Weights of a small mixture-of-experts language model, trained from scratch on English Wikipedia.
Training: a variant of SOAP for the experts, 312M tokens, 4763 steps.
Below are experts of layer 4 (counted from 0) of a mixture-of-experts language model. Rows are named router (the router's row for the expert) and show model dimensions 0-191. Each number is 500 + 40 x the weight over its row's rms, rounded and kept within 0 to 999. Numbers have three digits each.
After each expert's rows: "comes before" lists some tokens at least twice as common just after its tokens as in all text. This comes from a sample of Wikipedia text that the model never trained on. Tokens count by the router's weight.

# expert 16
router:524529511572580456518539528532451539517504580433456444530539491471540500521483497560477425498543468531560535503469445461466488399489558496518567531483502534425512417502544481516471511479477509515461497434462475500510544565451531471454541503542552512510511478480537571419469508437557481499582439528515523469458448561455508554474528517463506436445530456517445531546450530439552511560485577527471524431543525499548484534459484534525536487466536486518512485475423516449492472561507453493514508481465493504531557497496493491484491490520455501576442525416523581432528538443493546466
comes before: "0", ",", "ing", " to", "ed", "."

# expert 29
router:571492548547539488530501525499539575467507559509460487502547459541513504539539457503521484475538531519547487467438456515564493503467578546510540563519493537432532475490531524489512471468429526552464525434501516469509531492480567487487556473523486439420521514530574446426511524467489476532510558484431576477512439506469455544487599540463537426461532550445453485527441581459520516563443595554479472480505513456552492551488418557491478462536443515492490505492495529483457486525440503519461436486575516520454480577461482514464470503503510516540456478434483507512578478480412478519
comes before: " ", " the", " a", " be", " \"", "–"

# expert 17
router:528496557496522434503543440511488461448480499462475489503509488519494454559490480602481515419549526552562493499480500449555465453480557513500541523595495553435509433501527498477508485471435549522444600464498538435484533500445568489486505443514534495469486558558564467489505435453511459479507535493464521496448504590412453495446505515434518468465508524435489509547464488464524555553460567579474519552566555522538471540527507493564495502516426427481498478510510481452459488575479517496467437447554450572516544548527462491507507594493493482494477514444484544496547505481476493516
comes before: "0", " the", "9", "3", " |\n", "%"

# expert 35
router:507538521511493473495486441544575507451510552468420494461540470516500452566511458525488485444579465546538515466482523518534515459480496524543505556558450531437486488505545526551481514500479507538451574445501558432502492490524599432544496509571537494429494543532477498422496454461457457567508515447481501427459551511484471481450540547469461507447550529498481520504481479505479502568476611458467489535582504500498454540465508485526511502541472433425516452521478510426459499549484533490471446434524461492520554569496501506511507552529503489598433533467450565489547540443419523502
comes before: "2", "1", " /", " he", "5", " is"

# expert 52
router:515519525535524427552514450546543505511465577520447473456499483484501432549468496546499516453530482516481538456466518529514438515489581533531542532530501555433500469457541498509540547494449523553457501474457531465508528500442543446491544494572531426514583517556565490420496508517483500583549495480460471465439486588494423468502549549450514476426567515477478493550408524462505540533489523476481488522517500555546523585456437538576502481520487471446498519557524510488462474524490507500500462484546477522562600546486462504510516563545456530588419444475485527442502545488488539476
comes before: "1", "2", "0", "3", "5", "4"

# expert 38
router:537567507495511459497501438545496541443513534489457437477531494508486478587532478573487462494585471587497542447501509504554505453489536595490579551550451560450511500525534490521530527494469458511417538476497521453522540452510567532511507499562528495433533534507566490466463516520509476522497504472528552458459505578471473480492556548463468450421493508497448515546435546471528523534437509488506539552554503561557519585512442538564541473547461429481493472540526495486456420518472482522504481501537479564569547459502457549507501573479490483575454492506406530486489578500488508542
comes before: "1", "2", "0", "3", "6", "4"

# expert 66
router:551504542522515562524484479533466584488476556424536537429514460526502516506473468497423466436527547466562547417472539495496429519437517509539530509483538548520492477490495514494529525485505548531449559477519538520437476516436510479511478484555459507480505524544536464455472428504459414538565421501457543384432520517529441468469537500456542468452512511457439474548521492534487555530499543503528516513509501458554476558512423499536552515462474505466514486545488503487487438539546489581431486457516432557505545457535470488462514482547453550551437444428424550509561539483460500493
comes before: "0", "9", "8", "5", "6", "7"

# expert 117
router:497541543502516474535469518501510507431488541446486415451549483447503506512504490489466475390557564591514526445446439482533485500464508558609509508504472490434504467486495518518469497479491513513459568462501534446395500503450555484520499504517482414471490520493533444469561488534358493520505651502490500456477551570458499482474530499469471485477500517510456471494477535474447542499465571478441516551554523515489470516481451550551490494501497492471477520499502502424530481551460535523502495475525563479496549550528499445489404537503448492527480472470478557471506497427422464497
comes before: "1", "2", "0", "See", "===", "=="

# expert 108
router:472513535551486549506574442561516566409517521461478467458512465558535481517543516506490473447518550592520523502490500479498397510491559505514556536495480554454534527545539495506486516489474493512453577515480544421444487469487515447501513489568528411473559539566568447446584515495456476430521568513429540457401494567460536487474526475507520484434516503559498506482503462531471513524484589503521464543497496517578489565528432477580519536473426440503561475474472484444518513510515517502506461475484502541517489480483522484480451538512471471598497462468463488450546472470458489551
comes before: "-", "==", "|", " ", " The", "==="

# expert 55
router:525571546460486477529544529572501488453465507464410478505542461528500417530548515529495448407506451516574529477485487530509470529468498551538550561451478509468498468485463488579485452521445458577412517489549526465469456509491527443499540450558506478462487563568504490507507450555478522479508522450481493461487536491441453538499615539463525479484538521497483466503428510443506545588475532486502443551544529532542450557536449489481525406519479469488493474509457518398509496568550528523451510523522570487522539525509478461506464523535518503494416559435489523469545542480441544530
comes before: "1", "2", "0", "3", "4", "5"

# expert 77
router:505464495465529562460554485476515598394521571454541433451571496560496469585547534495462473479535559551525556478512462464561446478467480589527521504487467530463533449451511487537473445520447563544494489417503509485452481529534514498486532484501456458519545544463538540440434540510473468511468566503464531451497529553435462568459514533509473455485488539424465500502439510409520528495464604441502510567464532479518457543510460475466548477555450438480499489410526523479473537532447514533480529464518530494547509548526467495437461520493486521502522478513491514534503515431454535494
comes before: ",", " of", "\n", ":", " in", " ("

# expert 6
router:526572609565505478558469441503456467467526507460500449518526475459515462581547423546504499450531481565581527438479506465525408483479513548482617516541506572472527456510533529552528480512470503579403512508495511451490477461508501494486529498520516487466484513511494483468465496502454469512524450453444556482459500511518467538469572531479481507446478540491492445515474540475511499548534599509464533546526571525511475521521475514506529445504471395528472505524493522447496503567569501571462512501496488595464481549436405499454494498458510494541432483504427523441509500509433478494
comes before: " the", "|", " ", " a", "==", " his"

# expert 58
router:537520521521542441504498499546526522487493504473463493502517482518483469565498499599482450487609460563533534422446519504518522468460569585542564529533444506412513427480543512512530496559450490522468538464460529512517500491495532459509501481571472438469494556511541476412469460462482480552543518476482556437429516543478464494460531576495456479475544537487439445534415525461525540528483607530521480535563564506551549555465412515528556473570477439485431533492516453447455496522485486509495469498537479532508543555484488525507497557516500467514482463445436511493508517459422500522
comes before: " |", "0", "1", " |\n", ".", "2"

# expert 78
router:511531567503520471512508500537487534436496499457564461455465487499481453546534495482446496467507577549560555488428470502561455471443545511517521465533456566487518499493555520548494507520442500485448535459529545529441493488546523526543459515509506403454543498512516482480533512475479522467535534510474501457531576543432504510460496517461417456406512479422452516489469460519462527502486559485510402433537470493545495595521404484565521422518479454513518526399472535431459499529483487483417463504528508500486494517503420510445533556469444478564517519469433547441533512496467531442
comes before: "-", "==", " of", ":", "The", "==="

# expert 37
router:502590573482548556455554481486536518532482549491447494482528416541493501561426467482498494484522458540549491473437453478478506508488521542538530544479455522441571461440542464537555502433446510530416520479522558494447551470501554472461485541510487460501504475548533489488461493447450503496543506441433552461432504544457483526500543508485505479470569546426475482491507527477544496555515548523538440478535528497571512492463460595486522469535486495493514458473556564440470531619523452486507501490495443494423456554503454480469442496573482500521484506486525540409536466403479527502
comes before: " ", " \"", " first", " P", "See", " L"

# expert 123
router:521530598506501469550524436502535533513499484453482531458539489487496432542482469496449452406525496539531547433489465527493504452487524559520572517482508568450489515513468528526516490482459584523450528471433566452462502498463551533487465531515577457443516534560528489496563484512465502516596592426517468469511513558446431521503506479446467469490529458469439511482480511472460560498549592472490465486508507514534520581463524518596576534510521511504444506503518601418454480544538560456525478462553494510515518505502498502468448506537457502549489478478457540468482546487415541550
comes before: "1", "2", "9", " States", "′", " List"

# expert 0
router:504478613536506497489487500583531537450479514459462462495580484547563433528496459542507497418558561481539497493463468472549481404483546501500493509532480594454497466475507523522491476469470482443420548449431522480473428496513555449536511494507526440480570529541502553431536478464527429499533523515504617405429475523491483510462580510469490524492524560442466484564487553533541517493528508544547489454544526512554442512492460532449546447525496439448461469494518488519494464470463477475526446488474526514573556512538483492496470501546477434539522486496445526522510519462433503462
comes before: " The", "-", "==", "|", " He", " In"

# expert 14
router:516551556482508479516526501481557469476546567504495491561517443522476456496462550437501545470577468553513539525467430396515450463516570556523486510454437535496528483475576551550540498461399514520430516446558535496529460501500565464522527539507499477453516495498533488501453503502471491558523505452464513487476579563441476598438559509480464472507526493464527503532411492445414538485444476498522446546525486444561533565497489504561557465543472465487501493468523434495515493550536545479527509483532420500430484524552438547449557512512491471520513441449432527524496505503443500508
comes before: " |", "|", ":", ";", " |\n", ")"

# expert 53
router:551457502538496508519466488497505530474512517495446503535436517533520526560479389488537493391542517501590535493519488570529465477417558512535590575483483498459525518487471465544525493495495546516436572465499482500474514517467567481500469479519469434449555478585560456482454484490505538554528451511490495431504463487471475469519644554498529425520484534481459512532400526464464521525495546456474502509546496478565447569533477471511509450531469492461565478436462537478474481579543475525468492504457467530485525534507436513511493547592499497520493488464473485501521467482403541478
comes before: "1", "3", "2", "4", "5", "0"

# expert 46
router:568526482470469547471527452535507571518525540427482501492562524540506474491522529540502388415492471543508525508469431446472476447441514533483522549509480535432473496500566531486432537503530480579455564477537497491494413494424540451548518528544498488489510617549551477453515531516494420476501485522443496453510541549437460532499535507475505419476542478430469479549485546450450523515465526452440474478509515488599499533539507606544508500479494445472511469563514505512480521516474529538441496505490507537523531497532466469537483553507478576539468531464549463454581553506500447514
comes before: " |", "–", " |\n", ".", "8", "7"

# expert 105
router:567503530544512519564555441538544575466551528462471446499580486542500476517487452476474489502534460557554556447487485466507480439476547506509566507531487522494501503463502573487494527485425486502480545468486583487488524456503575433507534544483556457485494555552566490405442467487468473497504522537479551482439543510424491489485507484502486507462488566479435443508496539491568593556459560478506490548535521457552483566474461552553505495511445438497492495511453514467465502578537523540422484490542428482469547517554427499503518527582451532587484532480471502462535556449462506539
comes before: "9", "8", "7", "6", "5", "4"

# expert 9
router:559519557460510457581526412552546565504469553493501510415530474509559416541523455554487498440565510529492533447443528494500417523498521581539530505533521558431496452477501497504512541506492512528457523500463556478515498492457522448461541454480493413520481550519529474441451466497510508539506531462486499459424479565482412462476578512493523439425546507463490480526416563500501590529494592531528495539519523494563486516469444516521528459566460424485503534494478450464504477519479458491438436484484494517495531493473485525515520557507450479574486510438447494481501552495419481534
comes before: "0", "9", "8", "5", "6", "4"

# expert 45
router:476550538502510465546540566530507532457520501479514482518576456503522469486511462459506521492514540556524504535511504459542469556448485541529524501482458526474519463511537482525523504481473538525396533483484511480501453505531520475516559472548493461450523526588500512473531476485405454473524587452433538466379533528415474511515564469484495443522544509473473452554467496498466525515524595430545402501542534484578500601489400518528547483504498489480511488455455524458467416524544518476494490489498515556538487557552466460466463553533443461552497404516442569490502486532507445486
comes before: "-", "|", "==", " The", "===", "The"

# expert 116
router:550535552558593490536517503579456507464509546501458477498492477525466447494480494523522416452555539552505533510435489476571490486469604529476538542516479545445551489419491518599468510521434507511460522404451492516508492465483561446520563537523524492506523533537495488484487498477483440467574465506409524477512419547471507541443574490464501455452516523513460517523453527478542587530463529525502494431546515522531459518474462533549534493523510512481476456503483516454452525559529553488494458426543518499452478549518463440520501553523480549570403469479434519477558563477476526493
comes before: " the", " a", " be", " The", " He", " In"

# expert 97
router:568491582567473488529501449538493552510459564485500496479511496507465442592501437564492439407603530509536502443463475470538422480471502552544524486573450553433493491447542474524507510493462460513423520535492538455431499478497503467515499499576520450490528546508477446443468471523468480516500495460449482421439552566472485454469527501481439460496535511494420493500437507475562570564517520482513447468508531494505551561438407459541528469514487420422478464542488493444503493533481528493492508456487458515534541528507444466461499544503487479541462513427447504506503564458473511522
comes before: "1", " ", "2", "9", " the", "6"

# expert 80
router:502530540510454548526445458499528543526532551500484566479480427475539468612510515532537437503500525534560521478486489421541537510487614494593554515521444516458483481503574491503467448495464473566399549465464542463481496472456530524444475517537494506538512490515524448414539473486461444462517492533506518475406511548403518524504503577512476449473485536499426504565471527449485524523518513529460449481507524546473453533500504519465506498481501468495454485537479550432537454510497542505458432450542485553433479536521505492488451508547437506595490458488442523426515506451451481561
comes before: " the", " a", " his", " an", " States", " their"

# expert 12
router:528582542515499530486526445541505526528577569475486487499476531402511497527501450487511428478545579497515500467473511487581515497442526536606550517439413494499504518524494533485543461533471493552504544478466467469458449506520518511522551540544517498481484564516493438476558509509403554431479523462393521424510513547499471502476525588465458504428484459469502481535469557484556603522515547480486497501500533495485495524489478543511597487473411452495512474536505505467491497502525518531463494524505510495416481479576479492436483555588498483487460493440453547464486542468416524470
comes before: " ", " the", "|", " a", " W", " L"

# expert 81
router:509512545523490461517505524514513562519526554517509482461518490556525493596471483569495518461579520509558540494446477497597518442488536568520562531532486567508537454452556532525473478465472473474425532476467501424496492501513532514556568471557473496494538520564543505409469490551471463472513577500458505419493491558428437516505506493425490450501519526493479476505470531471575499523445555522493496494555600518563501501520407529517520478526436461457486519471496513465449519512506529531435494514501415515458505524513500481448481589495484513564500484432462587459532545453407461516
comes before: "1", " and", " the", " which", " but", " including"

# expert 102
router:511575515491513580522484514562554501512527494441504474523599466482483488542499472444499515465581538544467545480509470493479438487466555527579509553524477475489509489492460477520537538451498493487482547472492524501472529490467541405575520479565465427515500566529595459455569476485546460467516504433526528436478448541479433482411565556508480537494481507411465478489428485500513595476487505493523477445566587514469417503441458554496564516541518476448488476462561493480467425508498511515457445498457499532500538533513504480495465474503455525598483530451433506518507560480491490518
comes before: "0", "9", " The", "8", " It", "5"

# expert 112
router:542509540517516475519497418490508530465502520445443486454536474513516451531493455515520476414511433571549589448472477472494461436428559583443523545561463505479509448466540549510511479494515505506499558515490500482515508514534502480474534459510512492426512547497531496475455449507482496563501561457484482449426454516445501532471493533481487472452505540421462524547481507476505538587485564539472487551502582461561491522522442529537500453557423473483471433587457454474426493474467464513456410512502437491519544513489454459517508547554514506590430456438452541440491549485475450487
comes before: "9", " |", "8", ".", "7", "3"

# expert 40
router:586520517495492480524510508490539496503480471494472469512491481460479467520496473477451484430557557580616546464506435455484451479498491575569501501449534521443536501515505473534429524427472547523431547450475538499444445485482560540492499463495601491507467500589543542420479485479437434495570563484516571428462533528492493475506550516460503466498559498455480508475467512488496503574461483543546475520481531496501449584542510527558523486494451503450466480529537485459477534537534530457431478523507473537449495531487422528483429521539417468547467514441470505437526543430444488481
comes before: "1", "2", "|", " The", "==", "==="

# expert 91
router:491512514503537580468501483506477498496546545460496466503528468500511476551489523551481461480522483554558503489574478426462459496524528514465501510508472541468454471488510523497499436426493526550415520476555458496483525535467554460555532443563445441460601532526556492424510504464479428551505511531557546467424423572474470515434563539533472429415494482479490439502417500469497504591485502533486514529484527576566460510479448510491545512526427526475530486490487552510530508534517525460510503483482459530472514477530441392490546501517411533499432459424424489490531488482505532556
comes before: "0", "8", "9", ",", "5", "7"

# expert 7
router:520532554469533487540487502527490495431534540497451461439487494542485451538506486510489447473522503546521504499431508542494471472407504566540570520556510533438513488487558508556515533546430515489425570444460546438531547551496557440474499482533533494461568574495538466454503467503482482522531488462479525448417509541479450504492551552473437425475543473483431506559400556509553563569447523507464497508489516520559441567476468497558512447588507494471522503570499468505485551554488460459499496444532462522515551544459475498516521579534458512575488494479446548483526548499442482530
comes before: "5", "6", " to", "8", "7", "4"

# expert 109
router:538503562479460509588509484518502506479566525464459441514505514499483473577514517528475461475517521549520543461461496492509459520458453472516566513503452546425525470487526469533453425463459511478483561505512580518463480497471507475477505503584574445528463500553513510421554537527445484548554522529511511423495536578491440566497517478440461498467515496472517504525462447480499521513475551502487480521546562446575441561525434491581506521468478440463488498533503468420467474488555562495452436501491561511529532529566439492479443559551401492495420515451420546471518562477467454484
comes before: "-", "1", "2", "3", "==", "The"

# expert 10
router:548529538494565491584473454543591491495540512477507475485486490519436488569515418558468479458537539504520546434477512452503480486479541533497667536489398507487485504488515456583525455501470480510440556472485428469473496475491557506474546546531527457496463501547545473484490463461494450481613483515485537487453451518425477538529548472457494468475500461495495522474421564461524455492441506552476500508557581491488476516535481509490563503506524470488479510511458536437500486522474543477480458465509516540502494536490492452468469559518464541567451525428433559445544535471450497425
comes before: " the", " a", " be", " been", " not", " to"

# expert 27
router:512492620485516532523458548454539573515491493519457462542504509551448475525488441489519493536552482536514548473457435499523437516467528528503551586496499524438521462515547565458487548485539458608468520496555500448463491452551536505512476539540592477479534541579572508423485520501531558547482538481485516449417494537490493530444580553474479459478585510480503482457427531486470532540512575469442485483539484466506474492512488476512459451514392466503515491511505456482515514491471520527423513421537483536526463546571533465512506546540452599537459486479468493544540510499528472526
comes before: " ", "=", " P", " C", " N", " first"

# expert 49
router:537491533523490468501498520564557550497518537472555438459557518507437434521542449512517436433563530586506522510547497466456453510457520575529585489509472526439481397489589555567491529512447499512415488488506513511519517531456463498531471477500523523450549498580518497472532512478455496432504580427514470411512485536475479486479546504383500421475534536469515526524423502462459519533412594467481504507484501498488501502520499551546528516535477491515457499451466500497478433572490463486530509500536464553487510589484452504515453517474471513520422491540441534474482560486508520534
comes before: " by", " in", " to", " the", " on", " as"

# expert 48
router:536538532504519561576557535474513514514438549457470504545525498488466476563541401493482454518530472530572532397538508492478483432460460552551550554503523484477514483472579590528456491510463491526459479434476532472477472559501492534498559514489484472477511551511489449459492486553523478494534480433516563443450487557507527540462565536476433495458541503492464472465500530469493611517530570484475544536535500565529448472455447517482581435558502535510492514405485506508528427548466454449429486471535549464462511505566474447521439510522445547559526468469484523495531515530492521449
comes before: ",", "\n", " (", " and", " in", ":"

# expert 93
router:520553581488533496525519473523515553488464575479504438507525468519515482497557477530444437467527490578549529471515496500566480458492496521514520579512448529446539479521489460547498541557430484508478518510526534447486502478521521437546531501548502500477516554533537466423467445478522500532496545491502506482449440579429439536452562533429474490436571513469451454568403532463519519541477567478486474503604572488524437608500450538518521477514450443512470503511502487446474523602492496506453406465490496477495477481488406533533477538489464513513519508499466524468567541510479444472
comes before: " ", "1", "-", "2", "3", " |\n"

# expert 126
router:513546593511569462558502527507437516454504528530503458438528486484486449477536440465454465465487483568525546462433499448517440491518487470506582566497489523466543507521582482526474494483476491490512538498521476511441441507542494501532485479487487379471544555556516529417588484469438525466489537499480476445424524545420525445465527530506456511503546558486492531576441483555522560508447563480492517500510564476500489553453413526522506485514433409473510493480524532462499518574574485470530498488518504513451511585546436529449460489467505468538454513477496569464539546461501500542
comes before: "-", "==", "The", "===", "In", ":"

# expert 69
router:525509556509531539563494472510496540491533511511492404417551511501449453499527466534483510457514489526491483495491497544499451492465527510505528592478543484489572506513478532568486472480429519509476551513475570522534433536484532436509513473564502469449559549551539498446485515475446474479488543461494487504406475541493505498475579454467440523493469512438491515559437524419506537497511458490494479496501527476474465499501510521606520498506511430476462505456470449396461476504477544482420481469513514628555511553513456514452442560503424497558449454397461472469479586525495462469
comes before: "1", " The", "2", " He", " In", "=="

# expert 79
router:535497557530511452517488503533562526480487534516444496483540501539486461600551514587512478479570511541546578492486473521555476494480504557538565546534493536410509453471508498536539541503417553538421526510491525416503515491516568458513507501485500457447558525501554502416459454512543491547493547453437516471462447516455490492447571570465509466505531543446464469552440521505512534497486539513515521516562522486533498588455430522532511462508440490473468512529522504466449467534452483493467420433543459562516549522497474488508497585517468483568477478402463536443496544480440487551
comes before: " ", "1", "2", " the", "3", " The"

# expert 92
router:542493558489530489485506417513493546500564554462433464465542452528486528559491445511499494528475442536575538477418527492483453517430541517567484518474477547469543509482519444560510507458527489474465569476543578527448470472494534510518498519553549457501491550514514418467495497479500496488537510454491512518485520587450505507479539457449490439478555548460522484521459510440506484530487497565429533465555566445542434500534522566601538502494482491502447511514537502431413474561483532558506472503459486607497479530456459517516451584522496470565445483448511536466571483420454517492
comes before: " ", " \"", " The", " C", " also", " D"

# expert 22
router:513522495524513544519539542563452481512599517501480461483502440566555466553467486471522475471517593501493480433550459431525477397456549498518508555498491491429474446464498514529513450525478453520416518470514488460490426505523593513561508504557524477447462519555492499476554477493484524538554532526511510495440433564518463511491562548472462464464479487495450475505460541518535491565527593410518500455539501508542483534496478480513496420507520508477472502537544540482451511511490471444513428474492473517445538474568444475500519554534420547573460489497423506526541603524465512434
comes before: ",", " of", "\n", " (", " and", " in"

# expert 127
router:540486497548565486505461453540453598466512517499479459464536515510477500535501505513497465418565476535510552461472526542480441490465537570522558530550477521505514438418533576551510504487469509548425572527485530483504527482499520476512545490504479513482497484547533478395492511497483511563541503439469506437421467549463469498451533509420462488408491495436469495502405500490516574586423522528526459565513506490568472564425512530543532493484479439492506479539534499448469462522453534468505402500505481587485545504460442513503541526487491459529435494469451578476550530505478475520
comes before: "0", "1", "2", "3", "5", "4"

# expert 106
router:582543521487540451514489518527511584469504550478485434438491509517497415584541468547503407432591491519583513472487522491580476454446520568442560569587428585487517440489512535515525537520439541481450531444484520469523510514493523514478558492581535435461546559561511507490484498484539495536509482496498495458414463565475424481488549474471466475489514534478436465512483486466522496580493543516520480523513499500548558535476451527525458447578446457490511485474501484473512519537504467503521445511532478532501520490510490472532514542497425491566451500498442543482570548443480531501
comes before: ",", ".", "7", "ing", "6", " to"

# expert 13
router:508535517478541513525525485484489548444509525515437465476532522497514488524505437551491486471558494520512567473499482502503478533423530551529572565541465517441513486423465494534485545510478523513436623459486530464493493506527588470475555480550543455478555543569532517414469493489509457519515512503479491470493466525470463479477564505420432478438513555463458502582472523446545524578447557563491504526557488541551500520451440547555550477532447411516516527552494477502450486570498500530455465469559490521490577508497430482499501587511440508587493514482447526444522542505434478476
comes before: "4", "3", "8", "2", "5", "6"

# expert 20
router:601496529582550534491510563513536544498473501472491404556488491536504491513498502478454496417551526532495544469488547446496413439468497571540534515500504468437457381474498472553539564468434533537482518416455482463438484511480555521486523458501501486420477535537446525505482500478492481501572500473484563466486440535467483568495580452454476398446590580468477513530490485472525494527505553548455549489532479478520487502518470596564520489524489515490461435514453503445504511541511478465475485471472417514525505526490532494518470505459488527527429544484479538488535564499469455471
comes before: " the", " of", " a", " in", " as", " to"

# expert 88
router:488499507522499569522561542492491520414519494515518421485516502549532528549566458427545460398557500485489561445469472432479460466449560532518512510518509520392470485522519484605523469476457480572497529458497510452457491504470603476571485541503479475431525508520517459480532427550534529473569512500511530516429494547469498540453558580476446442473521441455504475518435572486583504538517551516505537485554482451501495559549449497522486481490477494489503550550560517487503485523509444496478444469495476569448568518539479498446437549503506491582491556503522464480534525490488522511
comes before: ",", " of", " and", " in", "\n", " ("

# expert 107
router:567545517488476488555527518521480523440520570460474489498544414491481412536516467533500505410537509558495507490476456547505458469488556568545527521533466544452506481445489501481521463507485518516486575492551456520437484494515484499532532510539489467475489514504495529492527467515456504453526570537375585433503582538478461510505562474524531473443545506439448488572474496455487518567499547577507473558543560447529478544471445548537520469537473429494534485442483545424501473555541493522449475428493470529467532573535476473460484526535485509565436546450530542501456508435439447515
comes before: " ", " \"", " a", " he", " was", " other"

# expert 100
router:552549525479537521516464561513559531468489502470499481507524494556458495582446457565531501444573461507530518500461432469529479521473513538505562576492500500429515408489558504480497464478456503571428492455496471502485469486507479461494563551528567471483507489530567471456437517457451501502558455459527533442492470528471492533493572486474467506488517549523470448505434493467490514507532590582429479573553529527546484532472490477550491482515486423461461423465554476463489516531512446492489484411524429552499519573570455487478441533500511497568426483457433527484505588527446500498
comes before: " ", "2", "1", "9", "3", "5"

# expert 51
router:527519507583529524496485472545473591405556594540530477464505517492535460522502503513506480411493448557499534541490469510533549479427473520466477507511481493437481462521509554515456511474459467604536546455427492526461447462497490439484499506506587484510487521551563462432469441501490485504513549470480576479410463574502430470425599512460527470454494468486449501572464544449445544505482526443459496570542563482536514578485517536461543490497455461445520443503467511459495487557482471502490545491513460530536503522474475509483514567541460548499513530449477486487520491516423560500
comes before: " |", ".", "%", "0", "–", " |\n"

# expert 57
router:508498563519472461493469503559479517432536551477488481474496499484526536569456476476488502473560539474492480469472508484503470482463541548544515558486442537485504509455501538514462530489435501504416509465508574537431409509545520443494525518521490492487578499496495462446480491466500468551507545492439489458498604574467483528468510475489390487472540493465506444484454447506500617506490570490538379430485572468510514587513483533566526474539447525468531527421505469440499527497480516568498441474481481561492462464591433528455546547497510523507511463476470496507497526498428446437
comes before: " |", " ", " of", ":", " (", "\n"

# expert 61
router:525498570579483451506541477511482500456517526421526466442543467507484467567551495559530486420547511510553489495518469467451546480441554542538583509486480524490492458499495540531537475491513491544409518386445501491449505503479512448496535535490453516500557540517547494448487463499478448516485540479517560455480410541488459529491527495481513337494461555520467503535437537408491513499516616504473505486516578536494481522446469514460530496556515495498465480476470517533485479597487509519517478538495523481545507551516441433542439539500397474524481502499500495457487542443473529476
comes before: " the", " to", " by", " in", " of", " a"